config.yaml
experts_per_token: 3
d_expert: 48
router_score: "softmax"
router_logit_norm: 2.0
init_std_router: 0.00832
lr_router: 0.00152
vocab_size: 8192
norm: "rmsnorm"
tie_embeddings: false
lr: 0.00767
beta2: 0.99
steps: 8380
dataset: "wikipedia_en"
Below are experts of layer 6 (counted from 0) of a mixture-of-experts language model. Rows are named router (the router's row for the expert) and show model dimensions 0-127. Each number is 128 + 24 x the weight over its row's rms, rounded and kept within 0 to 255. Numbers have three digits each.
After each expert's rows: a language model's description of what the expert responds to. This comes from a sample of Wikipedia text that the model never trained on.

# expert 62
router:125133155081100125096131135135119147125120160123120158138092173123122082117097138131139111100102121129133142140170123155125155167105119128133125117128089112132089110123150121129111128139146144155106149160157123133096097103103128123128138118159175153092117118142074141163140111087173159096143084123139083160162127115130133102175103114125099086104127099137146168134128071106090165129147
Leading digit of years. First digit of dates and years, mostly 2 as in 2017 or 2021, also day numbers and the first digit of percentages.

# expert 63
router:113132125138142143152125070071113089098153095107134115135108108108155162136151107119128123139187096100156126116140153132161108141126154145116124114147136096099087135138153125141120108080154042158104145106157155121105153136139133123148180140124117097167137162138143122108151137116107139086116134154106131145143159089121133126118155131139150106170095121133086113145116140152165113130106
Past participles and verbs. Past-tense verbs and participles after was, is or he, such as made, used, released, named, plus -ed endings and semicolons in lists.

# expert 56
router:128151144103128113122127137104112103088208163085101119125113147105112115105114112116148140152113151110110117180123178179129134188153158154102108129131143107136144134101142146165135142106159108095095120197127107143142159174136109140090127129105142135141125173117088154091142118131138132146144137145145095121115128126127167082126121130137131104116113108159125139088108130129094143107118
Prepositions and score digits. Prepositions and comparatives such as with, of, than, among, against, plus the first digit in win-loss records and scores like 5–3.

# expert 47
router:106123125125164111113074104090116139157131067113124132168148128168168110115119097127153127139150173139147137142112147117107153141105111149105174128125098145130081125134074100103151131165131115120081164103137148114124092164149124159114093095143114124124125115140119106096149126099094130116104148153177126113123148116165087115083156127139146129160118138124162108116114143105152172094128
Month names in dates. Month names inside dates after a day number or in/on, such as 17 January 2021, December 6, plus born.

# expert 51
router:134123152102172173096106138101127107090094192153103175181100141133115103139113169143147147144131122119119110132107125138118148131175110093157113140126105129119115117108123096080127153144121107132161139131122144155117118137102119097154100118166118167097123116111153183112164146149138097135147115129065137136141116095114126147167126153108156165110131136111147157101121110101129139180120
Capital name initials. Single capital letters starting a name or abbreviation, often after a table bar, comma or colon, such as S(parta), G, E(scudero), W.

# expert 14
router:181099107130125127126153088114120075098144133137079137142150129112144129125112123125119097117134127125121153160098104134130183102159125155116081140154135136111135155111141091175136143182106124121186126091095104111137121102092146107139133100105123135160133103086141142125095152141133137149127146141062153140150101159119124113109162152144080110117097103175139130143166127115099131135131
Name-initial syllables, accented letters. Capitalized first syllables of foreign or unusual names (Na, Ka, Mil, Ber) and accented or middle pieces inside names, like ä, é, hard.

# expert 23
router:118146138154115151118109132113117143168162099161143127090153154104104143093134129129130203138162108117134140151157136162171136164114081117111154085139104138093117135097114149117148144089148082121118111084133101146088156100163137132118154129151132161113087130169154174133148157119111142148145169130113098122154151126133150154121116106103141110103124136149115110115112151107157127106076
Table cell separators. Pipe characters separating cells in wiki tables, especially after numbers or names, plus semicolons and slashes in lists.

# expert 16
router:101144107156160165141133138158129144133128129135121088104117143122104122149131127133153164139127140151157116134122141118176074168093114139139143123105115167092135143122157110115143104093140138124096117161127113128120102133135082131175153115155148133123058098093145140176160145125160095135099158134076130126120103124134093116189144129154135118157114118123136100173128133090156091102095
Field-label punctuation. Colons after labels in lists and infoboxes (IATA:, NXT:), plus coordinate symbols ° ′ ″, table pipes, and headers like Conservation, Clade.

# expert 43
router:156159154101107132142151121135129154100157116114130094125115100119135080147159117134106090119142099164156098150114151143136116137146115145101122118160164121118162147103154116157189099104181103110120108139108169100120173152126106137117149172157124111105102164133082117137115127181113149098140141133151147092121123094100082119099145118164163164118139097124132146158119152150134150105125
Main verbs after subjects. Finite verbs and auxiliaries right after a subject, such as had, has, became, took, introduced, noted, often in census text like 36.4% had children.

# expert 21
router:125135153102113087128165124130091147131141045121092138144130118085153142126137168128128106130105104109129135154189141149125126132080096126148125117119120104107164073083113123109126140137153065160148105106123149075149117152132130174109106071138121126115121111118109144099132116140096143145113136152152164133149112101128102106108106155150088130132139096141136111128080129112126135123134
Time openers and fragments. Temporal sentence openers like After, During, When, Upon, plus mid-word pieces such as ist in administrated, coach, debut.

# expert 59
router:143146169101101065156112100159163168143126150076183148167133145117137129138152130138154104136135146124147149134146102112158139105135115110100127123144136097153152140142166138130131100126138116118122203116140132118129138147140123132140097132124162122150143154094144102163122114094081159143121135136103136164083090152114103145097109134148096189140168119140140094139133112158129131145165
Topic adjectives and nouns. Common modifier words after the, a or his naming a domain, such as public, art, music, political, legal, water.

# expert 57
router:136145107068159114102162129120136122090116147140145127169150124128184110147090151151164148159108151178114116158172138144138133096147113115165083119144106117120103131097116135143096157138099119131158144107128116135139114115092142113142112170134117143091157089110142127141125135134141104137111152164085091118175150112101106103188115115160181149118127130127123156085120114101117129138112
Word-initial letter pieces. First letters or letter pairs split from a word, often at line or heading start or after a quote, such as Br(ooklyn), Ch(eck), m(olecular).

# expert 11
router:118111111137152096134133126120153115108139147131118111067113126143123104110129065126128129117166147135105142106074094167137164167110142099109133100131103139138127124127120149139102146086096109155113146110164104126079122146115095126139084132110124125107135101094127150106167127147116137079106133140154147140115161170159101163180142153138145139121103136117139129180185096115086116151131
Definite article and dashes. Mostly the word the after prepositions, plus The, possessives his/its/their, and en dashes in score lines like 2–3.

# expert 61
router:114149139132159121087091166168108103128130149107183111142117131122127082119093117127160093116110099166145100085130125152131128078121086113146132150158106093117119122158095116123105132154072119099163103135103135115118086092160106155147105126163093145117145118142118169171175121119152118140101120139113100149144128128138128114153089155133124147116103150125125127080140159088127131112153
Slashes, abbreviations, table numerals. Slashes in units and abbreviations (PD/sqmi, N/a, V/Line), short titles like Mr, Jr, Col, and digits inside table figures or formulas.

# expert 12
router:107142113135081143141142104135135153156146114152110085130139123120123106174183108112162160113168136105085129108146128133124162136093171140176156126144125115125105164086105171167103151115107121133105088108119091161141128154098138143122108136139101132143105094117140155166153125140140183149110165133107105125111132087141125135171108099134160140135089116127177114108144161134112155118140
List bullets, infobox fields. Line-initial hyphen bullets and infobox field labels such as Born, Died, Genus, Website, Country, plus table pipes and equals signs.

# expert 38
router:129088137130095091119131119111138156132182101131112149088066136099103134117132135123129131133104158103123132138084136119133103141147150195184140132130131125150136154149119116128122086136109116137143164161115129128133116152157098131166146137144146121134135151119125159100078176127087090150164167142154163126106123098088150120124161160157121140106130121172125149109102133109151162160164
Common nouns after determiners. Generic nouns after the, a or his, often before of or a colon, such as name, member, part, role, date, dose.

# expert 15
router:111134102132102098136099081174108139164126103125150163114105123113115071128144141122152143099171148130122125123129123114102115095140122121148138115146105124163149155157136134107121105107147121137095133112140127152145129112159147171129142122126146136134159160171143185132131124112148106180153144084149133202133091092122105153120130146128109152140150159106187117175121086126108158153153
Institution name words. Capitalized head words of organization, event or award names, often after the or a year, such as University, League, Cup, Party.

# expert 33
router:153139171166156138131128118150152155107108152104160115176126142099117134104163088138179091177128129122103138150132152155155150108155150086150107093119148106141126169083106132126108131131125126120167069131153107119104152120128090094152083141141100116115146110174108110126112126146154146100127093128129115156121105135140130146125138160136089168084133125174139162142119140107115143132091
Word-initial prefixes. Prefix pieces opening a word, often after a hyphen or article, such as re, de, con, dis, pre, plus bare spaces before words.

# expert 54
router:116138171087078122113126126154140166123133152121108119131173102103153144130149127122104135097120094142137110172078144089077120137134159095113157119107115107115065122133133114127100106125146126138185116102109186112154163149156128122112119138131137148121102092145095140134130069126117119103122155133136139117133111149112146132179151137138105158140120090163151112105154152099116126092162
Mixed fragments, career headings. Word pieces like c in innocence, digits, and section or table words such as Career, Episode, Apps, based, under.

# expert 9
router:180099099084124124154137124144156157132090158099125140125117142092125138106127084115160109143120137061114114138130117153110113161111123143087152104097150084141149109148118122154075136118125171135167132113122143119137138145126087124137104115113161117126137086152111143129107151117144092104131146138096151103115142090122073114139151158137098149156117098151139134130156130149166172078098
Verb stems after prefixes. Middle stems of Latinate verbs and nouns before endings like -ed or -ing, such as con, ex, pen, contribut, diagno(sed).

# expert 26
router:119129164133097146106111137132122122121101133156151148071120139147101164127072143129157144133077169151126133090123132110085178111177102155095137162104105117161131121145150091102144118161095110125100113115134144116170104162137146139121134133117152155129135141111129163149126154153090068155144170127129144131112115113088122152143114165085138148148164124153138111124102150128134127139170
Units and plural endings. Measurement units and symbols after numbers (km, ft, kg, m, %, lb, yards) and plural or suffix endings like -s, -idae, -ries.

# expert 34
router:126131129084157139146139165096130145141083139160149126094118130124142149135102114122142094136100156118152173137098133111123130121130144154134145109178115131120141139125122201117098153167125166113113129138159112139137130106095089144160117105121152168119106107122130128079113190126093138121148129140160165141103097123155131140132117160137124119127126147142146141182100162069069145154102
Markdown table structure. Table separator rows (|---|---|), leading pipes and blank cells in results and election tables, and line-start list dashes.

# expert 4
router:117125128123124131134089142095083119127113148121106091137150145157152151090095119133144139105136100125087124119149116133145137119165092174146119116149159120111127139114068133144103184157170144108144123138177081141128127097173139098126136178084151141125122145096130078117133128139131127148119150121162117128078114176122146109112163119160121152134110129100152128082161107118176134115128
Vowel-initial word fragments. Mid-word pieces like e, re, de, ne, tri, cre, often early in a word, frequent in species names and foreign words: m-ne-monic, I-de-ology, Albert-a.

# expert 48
router:138141121085114135148092133180117151133100141109142166161145097069141123127104110111131079128149126101175136113120111142090114133127140121151139177113135142159180110115144082129183147146096128091137128117082131100170152132098158107144132144129129129114109110109124087134135098070117131166090133166142108167110137147117125117122124137131119136156124128151159114126083095146136153164119
Mid-word pieces in titles. Middle pieces of capitalized names and song or album titles, such as ak in Speak, at in coat, d in World.

# expert 13
router:111130101103173175126111099107153123132135133125123141087134152117096104154131154104125128128137093117124151116139111177147133115105139152168131144140137129141159138144131104140129113171138141119097073175137087163167139124150119080135098101189079088130155077103145137109138106122117146182101124135111082086141140167128125140135144105093130128151135131150162127138114120132151105097155
Sentence-ending punctuation. Full stops closing sentences, plus ")." and quote-periods, along with decimal points in numbers and web addresses; also "!", "?", "but".

# expert 35
router:120138098115151150130123140173110159124095127098155116128162116171105179130125153155100138111089117118105148103174144121125137136103135115169132129148110162097106130123127156131171102131141117135155148134119118144101116149113149067126120104104111117094151111114143104144111187108125152088171112095116122123133149122134151150064108127145163094106119113122080150186110134098094128156142
Line breaks. Line breaks ending sentences, headings, table rows and list items, plus table separator rows like |---|.

# expert 46
router:145157107083137125113120155106168135132138146122121081143157128150105138114139096100149111139136074146122166112148123164176158146091127064115135147103084112126095146110096139155124156137117130137133105111116150099147156119122118133139105086120108116127143138136106118117184109142143140148157089145164171104096117090091144154132109174092106127177160121153131112160149110147122157130130
Coordinating conjunctions. Connectors joining items: mostly and, also or, &, but, then, vs, slash, as in Marx and Michelet, 1964 and 1968.

# expert 22
router:099087128132131102131137121098116126124093109111100104162099081085119171089137146137139091133149143097160103142092126136099125129127121169122098140120170132088121151169172113110139167120105114118147124097132146143118145108142120140145152143145089137146125136147103161095167113123145150126121118159109150165106147143175160108094117123134134141142138108095172128087158071140145155182123
Word-start capitalized pieces. Capitalized word-start pieces such as For, Con, Me, Ed after pipes, dashes or colons, plus the suffix ed, as in Register-ed electors, Sw-ed-ish.

# expert 31
router:131131090113158126089153157130136114136114123124142156172114139158133137117148151125112109104104140120128141126113151102172113104147106135108160158124120110088141088164153105141105105165116173106120158153097161162121116104144119124186120158180144140165098147147111128166088174113132123141096142142156108108085169148117130069123134135156136112156084141115103150097134128126130110092151
Section heading markers. Wiki heading markers == and === closing or opening section titles like Early life, History, Titles and accomplishments, See also.

# expert 60
router:139120122141177118130165113175145161111189095107150155087125155105109119108130107116162131145115155155130117175099136112110157094162090137129088115166088129124158148111114138115109129162127111096141087104138159085144155146127162094095115126153175103124144115162136154063157121110131106121153119143120123140125140154113137124117166141134154158128142129144117097116140116138096130178123
Ordinals and quantity adjectives. Modifiers right after the or a: ordinals first, second, third, 7th, numbers two, three, and new, South, some.

# expert 28
router:106107120128150184108141117125189119173174117136113104113104111153075118107153104117114118148132131114130136125121147124125132127138151166162122060106138135065095104160113140139140130158120138101100120118133098138142097110118133123143128113116167115138136097127090130161157122130127124154081112141159164136097127131141144143133133110126081082139105123120096089101168100188093118142134
Second-syllable pieces and digits. Second-syllable pieces like to, li, po, co, ga, as in Blue-to-oth, pro-to-col, his-to-riography, plus digits in dates and scores: 1-4, 1-935.

# expert 1
router:186125155100107165127101187104099111113113147179144156144083139110152133130113131093089098147097077161137118129145140122172133117123141123139152122138137125111172113102104147124095154135133145112111122119124127111143105143128093132170150168153110149152115126136129125112112107176138106105125130141166112125115118118162123128141121129147171098118185164171075155161140118170139142131107
Clause-subject pronouns. Subject pronouns and relative pronouns opening a clause before a verb, such as he, She was, it had, who, which.